{"num_hidden_layers": 10, "d_expert": 96, "hidden_act": "swiglu", "batch_tokens": 131072, "dataset": "wikipedia_en"}
Below are experts of layer 6 (counted from 0) of a mixture-of-experts language model. Rows are named router (the router's row for the expert) and show model dimensions 320-383. Each number is 128 + 32 x the weight over its row's rms, rounded and kept within 0 to 255.
After each expert's rows: a language model's description of what the expert responds to. This comes from a sample of Wikipedia text that the model never trained on.

# expert 13
router [122 156  94 159  95 124 177 194  96  85 135 127 103 141 135 100 200 152 170  68 114 124 156  99 115 100 149 109 133 137  93 115 124 157  98 165 174 113 162 143 154 158  69 142 146 144 134 137 174 153  95  92 112 180  97 111 112 164 114  66 132 144 139 111]
What it handles: Commas, opening quotes, brackets and dollar signs, plus mid-name pieces in foreign names like the y in Umayyad and Sisyphus.

# expert 25
router [100 135 101 126  99 129 180 174  85 145 165  81 168  65 120 104 193 151 145 122 121  93 129 133 134 123 148  93 157 152  61 143 132 149 142 152  86  94 177 121  97 139  96 107 126 193 163 122 161 166  96  91  87 204 118 160  60 130 129  93 139 137 116 103]
What it handles: Prepositions, conjunctions and auxiliaries linking clauses, such as to, by, with, after, had, has, often after a verb.

# expert 0
router [137 168 115 136 164  74 177 111 110 139 185 110 185 108 133  96 148 192 173 126 135 129 127 126 114  98 183  85 133 138  89 150  72 174 109 144 108  93 131  81 160 137  86 127  99 152 160 144 154 151 126 123 146 194 119 196 124 110 106  90 136 152 134 100]
What it handles: Prepositions opening time or place phrases, mostly before years or dates in biographies, such as in 2020, during, until, By 2007.

# expert 23
router [ 75 120 134 153 101  99 144 155 126 106 149  90 162  95 135 142 142 146 133 102 109 103 149  80 127  93 190 113 132 103  53 146  95 159 141 161 120 127  96 133 120 146  52 178  91 148 157 171 133 151 123 109 174 152 114 148 110  82  59 115  70 148 134 136]
What it handles: Country, state, county and institution names closing a location phrase after a comma or in/of, such as Afghanistan, Kilkenny, Museum of Art.

# expert 17
router [100 183 122 153  87 117 169 109  82 125 133  65 135 137 121 104 167 170 152 134  65 112 149  72 153  80 162 136 189 121 100 170  34 185 100 164 146  79 157 133 145 204 142 120  71 140 127 191 129 125 133 108 168 157 160 172 118 100  87 163  94 160 121  67]
What it handles: Pronouns such as which, it, there and who, place nouns like station, school, Church, village, and the minute mark in coordinates.

# expert 18
router [ 82 195 114 127 121  88 112 173  79  89 132  90 141 155 169 101 129 133 143 139 135 107 180 103 160  85 156  82 160 156 107 192 151 133 106 149 137  68 174 106 131 141 158 163  79 143 128 104 135 131  71  89 151 170 126 122 113 131 122  62 110 119 105  89]
What it handles: First capital piece of surnames and taxon names in lists and tables, such as Sch in Schaeffer, Ch in Choinski, Ro in Rohtak.

# expert 5
router [122 122 117 107  78 111 188 142  97 131 175 111 154  88 123 120 161 118 118 126  74 118 147 128  86 121 172 126 167 123  95 154 122 158 120 146 109 108 183 105 142 128  64 150 102 138 180 101 160 177  76 113 144 199 158 120  99 106  66 102 149 118 138  85]
What it handles: Past-tense verbs and verb particles in narrative prose after he, was or and, such as won, released, took, merged, out, off.

# expert 34
router [100 123 103 148 136  78 110 110 135 148 159 126 169 133 193  85 169 187 183  95  69 163 144 133 166 117 123 100 172 159 100 147 127 134  87 176 130  98 150 106 103 124 151 138 144 102 125 128 154 186 125  98 120 179 106 171 118 135  77  95 144 153  71  74]
What it handles: Opening letter pieces of lowercase words like n in natives and nuptial, plus year and day numbers in dates and tables.

# expert 40
router [ 92 160  87 124  71 134 168 129  73 126 184  99 139  80 112  85 194 132 156 115 139 103 144 106 112 102 144 113 161  88  86 135 101 149 110 151 123 122 134 123 156 118 107 122 113 194 168 147 151 165 150  52 161 122 104 172  38  93 102  99 144 191 107 107]
What it handles: Periods ending sentences, table pipe separators, and heading equals signs, as in census income sentences ending with for females.

# expert 16
router [113 174  91 112 109 121 149 138  60 155 197  64 173  67 145 138 157 129 165 151 123 118 125 112  97 124 127  75 124 187 111 128 118 166  74 127 116  95 147 125 103 133  77 143  80 161 137  95 180 135  77  48 118 155  52 157 108 107 128 116  82 179 142 121]
What it handles: Prepositions linking nouns, mainly of, also on, with, for and listing words like such, including, among, plus word-start g or cl.

# expert 14
router [151 160 109 168 107 129 114 149 108 113 194 121 186 110 165  97 145 131 181 106  85 100 130 118 105 122 131 136 145 129 121 123  60 102 144 110 132  74 130 107 116  89 121 127  94 132 144 160 183 148  92 135 190 139 101 198 101  52 119  99 121 177 116 131]
What it handles: Sentence-final periods and colons after field labels in lists and infoboxes, such as Order:, Family:, Postal code:, plus digits after decimal points.

# expert 33
router [112 149 104 124  98  70 144 113 103 103 139  58 126  57 109 151 137 144 143  93  80  79 177  98 125  86 116  71 124 101  77 113  92 132  90 123 154 100 113 144 170 130 115 104  94 166 139 107 101 146 117  95 111 117 103 150 131 108 157 120 147 145 113 133]
What it handles: The article an, sentence-initial He, short word pieces like il, ot, ine, and decimal digits in coordinates.

# expert 4
router [ 77 108 104 143 118  85 126 123  91  99 158  87 120  82 139 109 124 178 134  93  70 123 155 103  99 136 126 101 175 154  90 150 152 142 102 123 106 111 169  98 121 170 121 161 100 133 131 106 180 158 150  99 153 124 161 179  93 113  75 146  57 180 109  97]
What it handles: Final pieces of Latin taxonomic names and foreign surnames, as in leucostygma, rigida, Bifidobacterium, Zulu, often in species lists.

# expert 37
router [ 92 126 125 164 112 112 165 157  91 122 173  94 138 115 171 100 141 139 147  88 138  97 121 138 108  82 146 135 169 122 137 128 133 173  45 129 107 120 166  72 114 105 114 117  54 127 159 126 139 172 125 122 174 159 118 145 131  67  80 112  97 148 115 116]
What it handles: Middle pieces of longer words such as est, ind, amp, ag, plus infobox labels such as Total, Date, Location, Preceded.

# expert 7
router [ 76 125 124 176  89 129 150 199  77 137 149 128 160  99 144 110 108 180 126 126 120 115 133  52 100 126 170  81 163 114 114 143 115 137 133 120 111  96 166 122 110 205  98 149 104 178 153 156 163 129 108  72 148 139 129 192 110 130  55  79  86 134  99 118]
What it handles: Personal first names and pieces of names in cast lists, tables and biographies, such as John, David, Christopher, Sar-andon.

# expert 42
router [102 150  95 192 138 113 162 136 108 156 118 125 148  99 144 151 170 131 148 104  91 122 175 109 108  71 172  90 129 146 100 133 125 139 125 178 113 139 135  75 156 133 122 146  89 137 175 145 186 163 125 103 139 114 116 117  99 100  70 129  65 129  50 125]
What it handles: Closing === and == of section headings, table divider rows, and words like footballer in sports and career articles.

# expert 21
router [109 144 109  62  90 121 159 161  64  93 145 142 147 148 134 113 120 134 184 111  69 122 169  99 128 114 134  86 149 139 141 155 161 179  91 196 127  91  97 134 142 166 118 146 176 160 153 112 143 131 132 157 120 143 105 203 112  76 137  87  94 127 107 108]
What it handles: Line-start hyphens in bulleted lists, table pipes, and inner letters of Indian names such as the n in Krishnarao or Vishnuram.

# expert 19
router [130 131 108 117 106 113 157 165 111  87 123 148 179  94 115  83 195 135 150  75 107 131 123  88 106 117 133 137 154 101 107 143  72 128  84 172 198  93 168 105 187 116 169 184 107 151 144 145 169 178  93 118  95 119  83 175  61 128  73 126 163 159 112  68]
What it handles: En dashes in year and season ranges such as 1976–77 and 1961–2004, plus years and other bits in discography or filmography tables.

# expert 28
router [122 104 126 199 107 118 140 141 131  54 106 137 133 163 126 126 175 135 116 119 105 105 117 128 126  50 210  95 124 148 102 192 134 107 108 148 203 106 131  78 109 201 122 144 119 123 148 145 128 141  84  76 124 178 153 130 106 103  66  90  98 153  76 118]
What it handles: First pieces of Japanese, Chinese and Korean given names and surnames, like Kim, Y, Kun, T, plus the determiners this, This, these, no.

# expert 29
router [149 112 166 140 113 131 151 159  55  71 137 127 170 129 138 110 130 107 145 127 135 125 176 185 106 129 131 120 146 162  93 144  79 126 135 170 110  80 157 167 183 157 127 138  82 160 161 127 118 194  98 106 132  90  90 162  43  71  99 123 117 169 139  83]
What it handles: Opening capitals and first pieces of split words, often after a quote or bracket, such as conf, ins, Def, sup, S.

# expert 9
router [ 95 154 137 152  87  99 164 171  95  94 214  73 125 109 171 101 125 142 117  75  98 133 126  84 121 101 165  96 162 153  99 176 100 145  98 156 132 124 153 166 153 154 131 100  75 127 169 130 142 155 135 104 194 181 153 152  91 112  58 135 138 155 133  75]
What it handles: Descriptive adjectives, nouns and suffixes after a or the in prose, such as home, back, local, smooth, rock, -ical, -able.

# expert 47
router [120 137  71  91  62 117 140 144 106  87 177 104 134  91 111  89 126 148 156  81 109  82 118  85 112 122 171 113 171 126  71 173 100 144 122 187 106 129 125 117 166 173  98 160 149 114 148 124 150 180 155 131 130 186 116 183 108  94 116 111 132 198 129  85]
What it handles: Nouns like band, family, son and member after a describing word, plus country codes such as USA, ITA and semicolons in credit lists.

# expert 31
router [137 155  80 166 106  79 127 166 131  90  89  86 134  76 178 153 163 153  82 118 116 140 106 101 147 124 157 110 119 159  87 130 114 156 122 177 162 126 137 126 134 129  90 122 117 161 125 132 126 183 162 137 161 137  77 125 114 131  70  66 135 168  81 108]
What it handles: Line breaks and the first pieces of split words and foreign names, such as al-, Pal-, Bar-, inter-, San, El, often near coordinates.

# expert 10
router [ 84 184 118 156 145 138 169 170 109 136 158  94 130  91 148 112 125 131 159 146  40 144 144 138  75 131 205  78 152 171 126 129 129 105  59 166 137 123 174  78 126 162  97 178 150 157 154 116 178 151 129  93 174 127  98 132 102  84  91 142  76 148 146  79]
What it handles: Inner word pieces such as v, ov, av, od in Slavic, Hungarian and Romanian place and personal names, like Bratislava, Nakhodka, Dunaújváros.

# expert 6
router [136 154 116 142 117  94 114 145 104 136 174  88 168 101 141 122 192 119 183 118  84 105 167  91 164 115 175 101 202 137 111 134 118 132  97 155 141 113 146  84 148 146 144 145  62 147 124 120 151 109 111 138 160 114 123 146  98 136  77 131 142 147 134 118]
What it handles: Single letters and short pieces inside acronyms, codes and numbers, such as the P in DPi, the EM in (EMD), and number digits.

# expert 1
router [111 143 122 142  99 132 194 141 107 137 156 124 142 132 131 104 142 170 101 111  78 124 145 130 128 121 148 118 160 143 123 189 122 142 141 132 113 100 153 132 149 158  96 164  95 177 176 121 182 155 118 104 200 130 134 163  97  32  62  97 150 155 139 113]
What it handles: Nouns in tables and section headings about results and honours, such as Award, medal, Points, Cup, Chart, often after a pipe.

# expert 20
router [109 196 155 173  85  61 169 116  91 139 103 122 129 136 179  70 185 161 179 154 133  82 141 124  99  96 121  88 132 128 106 119 131 159  74 126 190  87 150 128 114 159 141 149 103 149 167 146 132 125  76 130  98 187 107 155  73 128 109  89 115 145 118 112]
What it handles: Subject pronouns, relatives and modals in quotes and clauses, such as we, who, that, would, can, before be or have.

# expert 32
router [ 93 167  86 190  92 156 165 139 107 100 126 107 131 109 132  96 169 174 119  96  84  97 156  85 115  92 140 151 173 163 102 117  92 155 137 126 163  83 114 133 117 169  85 158  96 151  92 123 156 122 112 122 117 159 115 147 103  93 123  28 135 185  92  91]
What it handles: Forms of be like was, is, were, been, and adverbs or nouns after them, such as entirely, completely, people, children.

# expert 38
router [123 138 125 127  68  78 146 133 121 120 179 159 173 142 186 128 117 141 162  84 101 125 145  75  90 110 209  42 159 146  99 152 111 151 128 197  98  66 141  99 127 140  66 137 119 180 113 104 147 167 100 129 134 169  98 142  79 107 124 124 124  89 111  68]
What it handles: Pieces with b or starting clusters like sl, sp, pl, kn, as in slender, slip, Carabidae, plus Cyrillic and Japanese bytes.

# expert 3
router [119 140  78 116 126 155 179 142 129 140 153 122 175  66 154  65 140 106 142  80  60 152 133 126  77 103 139 127 163 173  74 107  95 160 138 116 144 115 138  98 127 200 102 130 119 169 112 140 155 152  72 108 146 186  78  99 137  53 121  86 132 170 113 148]
What it handles: Labels and markers in infobox or list lines after a dash or bullet, such as Preceded by, NFL draft, Genus, Coordinates, •.

# expert 11
router [136 140 127 158 113 119 174 189 137  95 161 139 150  82 142 139 198 115 167  97 139  96 122 125 101 138 127 109 125 155 122 129  97 153 108 144 150 163 135 139 130 187  88 133  89 156 166 159 174 154  64 126 200 185 118 125 115 121 150  75 118 174 121 129]
What it handles: Commas, especially after place names or mid-sentence before clauses (Oakland, California), plus thousands-separator commas and some table pipes.

# expert 22
router [118 119  98 171  79 128 126  90  72 132 123  84 140 114 171 105 173 148 214 100  57  97 161  98  92  95 128 106 104 158 122 157  94 143 116 250 122 140 122 118 157 141 112 149  84 134 123 136 134 153 123 109 128 123 105 143 102 124 129  75 109 162 104 114]
What it handles: Nouns like part, number, Department, Ministry, Committee, the percent sign after figures, and umlaut letters ü, ö in German names.

# expert 2
router [109 152 104 112 106  92 180 133 119  90 138 112 155 115 136 123 138 109 208  61 169  99  97 110 100 147 106 106  92 185 112 183  68 171  87 174 151  91 168 136 162 137 133 138 135 161 118 173 125 133  98 114 109 160 112 178 131 118  44  96 105 149  86 104]
What it handles: Compound hyphens and dashes inside words, as in rogue-like and semi-final, plus the articles a and an and prefixes like un, sub, non.

# expert 15
router [ 93 182  96 127  94 148 131 106 148 108 131  91 149  95 174 123 187 150 149  74 115  73 159  87 148 105 151  97 141 169 155 156 131 101  87 109 149 130 117 137 155 197 139 161 155 135 178 115 150 101 120 102  99 177  88 167 111 143  62  95 114 164 105  96]
What it handles: Ending pieces of words such as -s, -es, -ons, -ics, -ism, -ically, and the ″ mark, plus stray bytes inside Chinese or Japanese text.

# expert 12
router [ 67 160 117 163 106 114 143 164  63  92 117  94 140  93 149  97 141 128 115 129 104  89 171 110 120 122 148 101 130 124 118 148  88 155  99 176 112 135  79 124 173 177 117 178  90 147 159 147 175 163 104 113 163 124 107 178  96 120 106  82  48 161  92 105]
What it handles: Capitalized words in organization names such as World, Army, National, University, Royal, and possessive 's after Workers or People.

# expert 36
router [125 152  81 136 122 117 123 148 113 100 147  71 116 112 174 131 146 159 111  82 109  44 151 127  80 143 142 101 155 123  94 170  99 183  83 131 182 132 101 102 148 114 134  95  88 109 150 118 138 212 100 103 145 132 118 154  87 115  89 147 143 152  85 116]
What it handles: Opening parentheses in tables and text, superscript or subscript markup, and accented or Cyrillic letters in foreign words, like ø, ș, Б.

# expert 41
router [ 46 138  82 159  69 139 188 190  56 157 163 113 172  86 145 139 157 162 153 101  87 119 139 132  65 144 125 116 121 159  53 166 127 128 118 177 138  95 166 122 126 117 121 139 107 150 186 145 173 155  63 112 131 110  72 160  91 147 123  92  98 114 118 101]
What it handles: Prepositions and conjunctions such as of, at, as, for and because, often after served, used or to.

# expert 24
router [119 156  75 115 157  84 148 152  98 109 174 111 163  95 141  63 146 131 146 101 117 119 143 115  72 154 176 108 148 111 105 157 101 150 103 140 160 111 150 154 178 137 142 178 116 167  98 157 134 216  60 115 114 204 125 166  69 130  60 117  96 174 120  77]
What it handles: Closing parentheses ending table values and measurements, line breaks, and short mid-word pieces like it in Citadel, i in Audi, ft.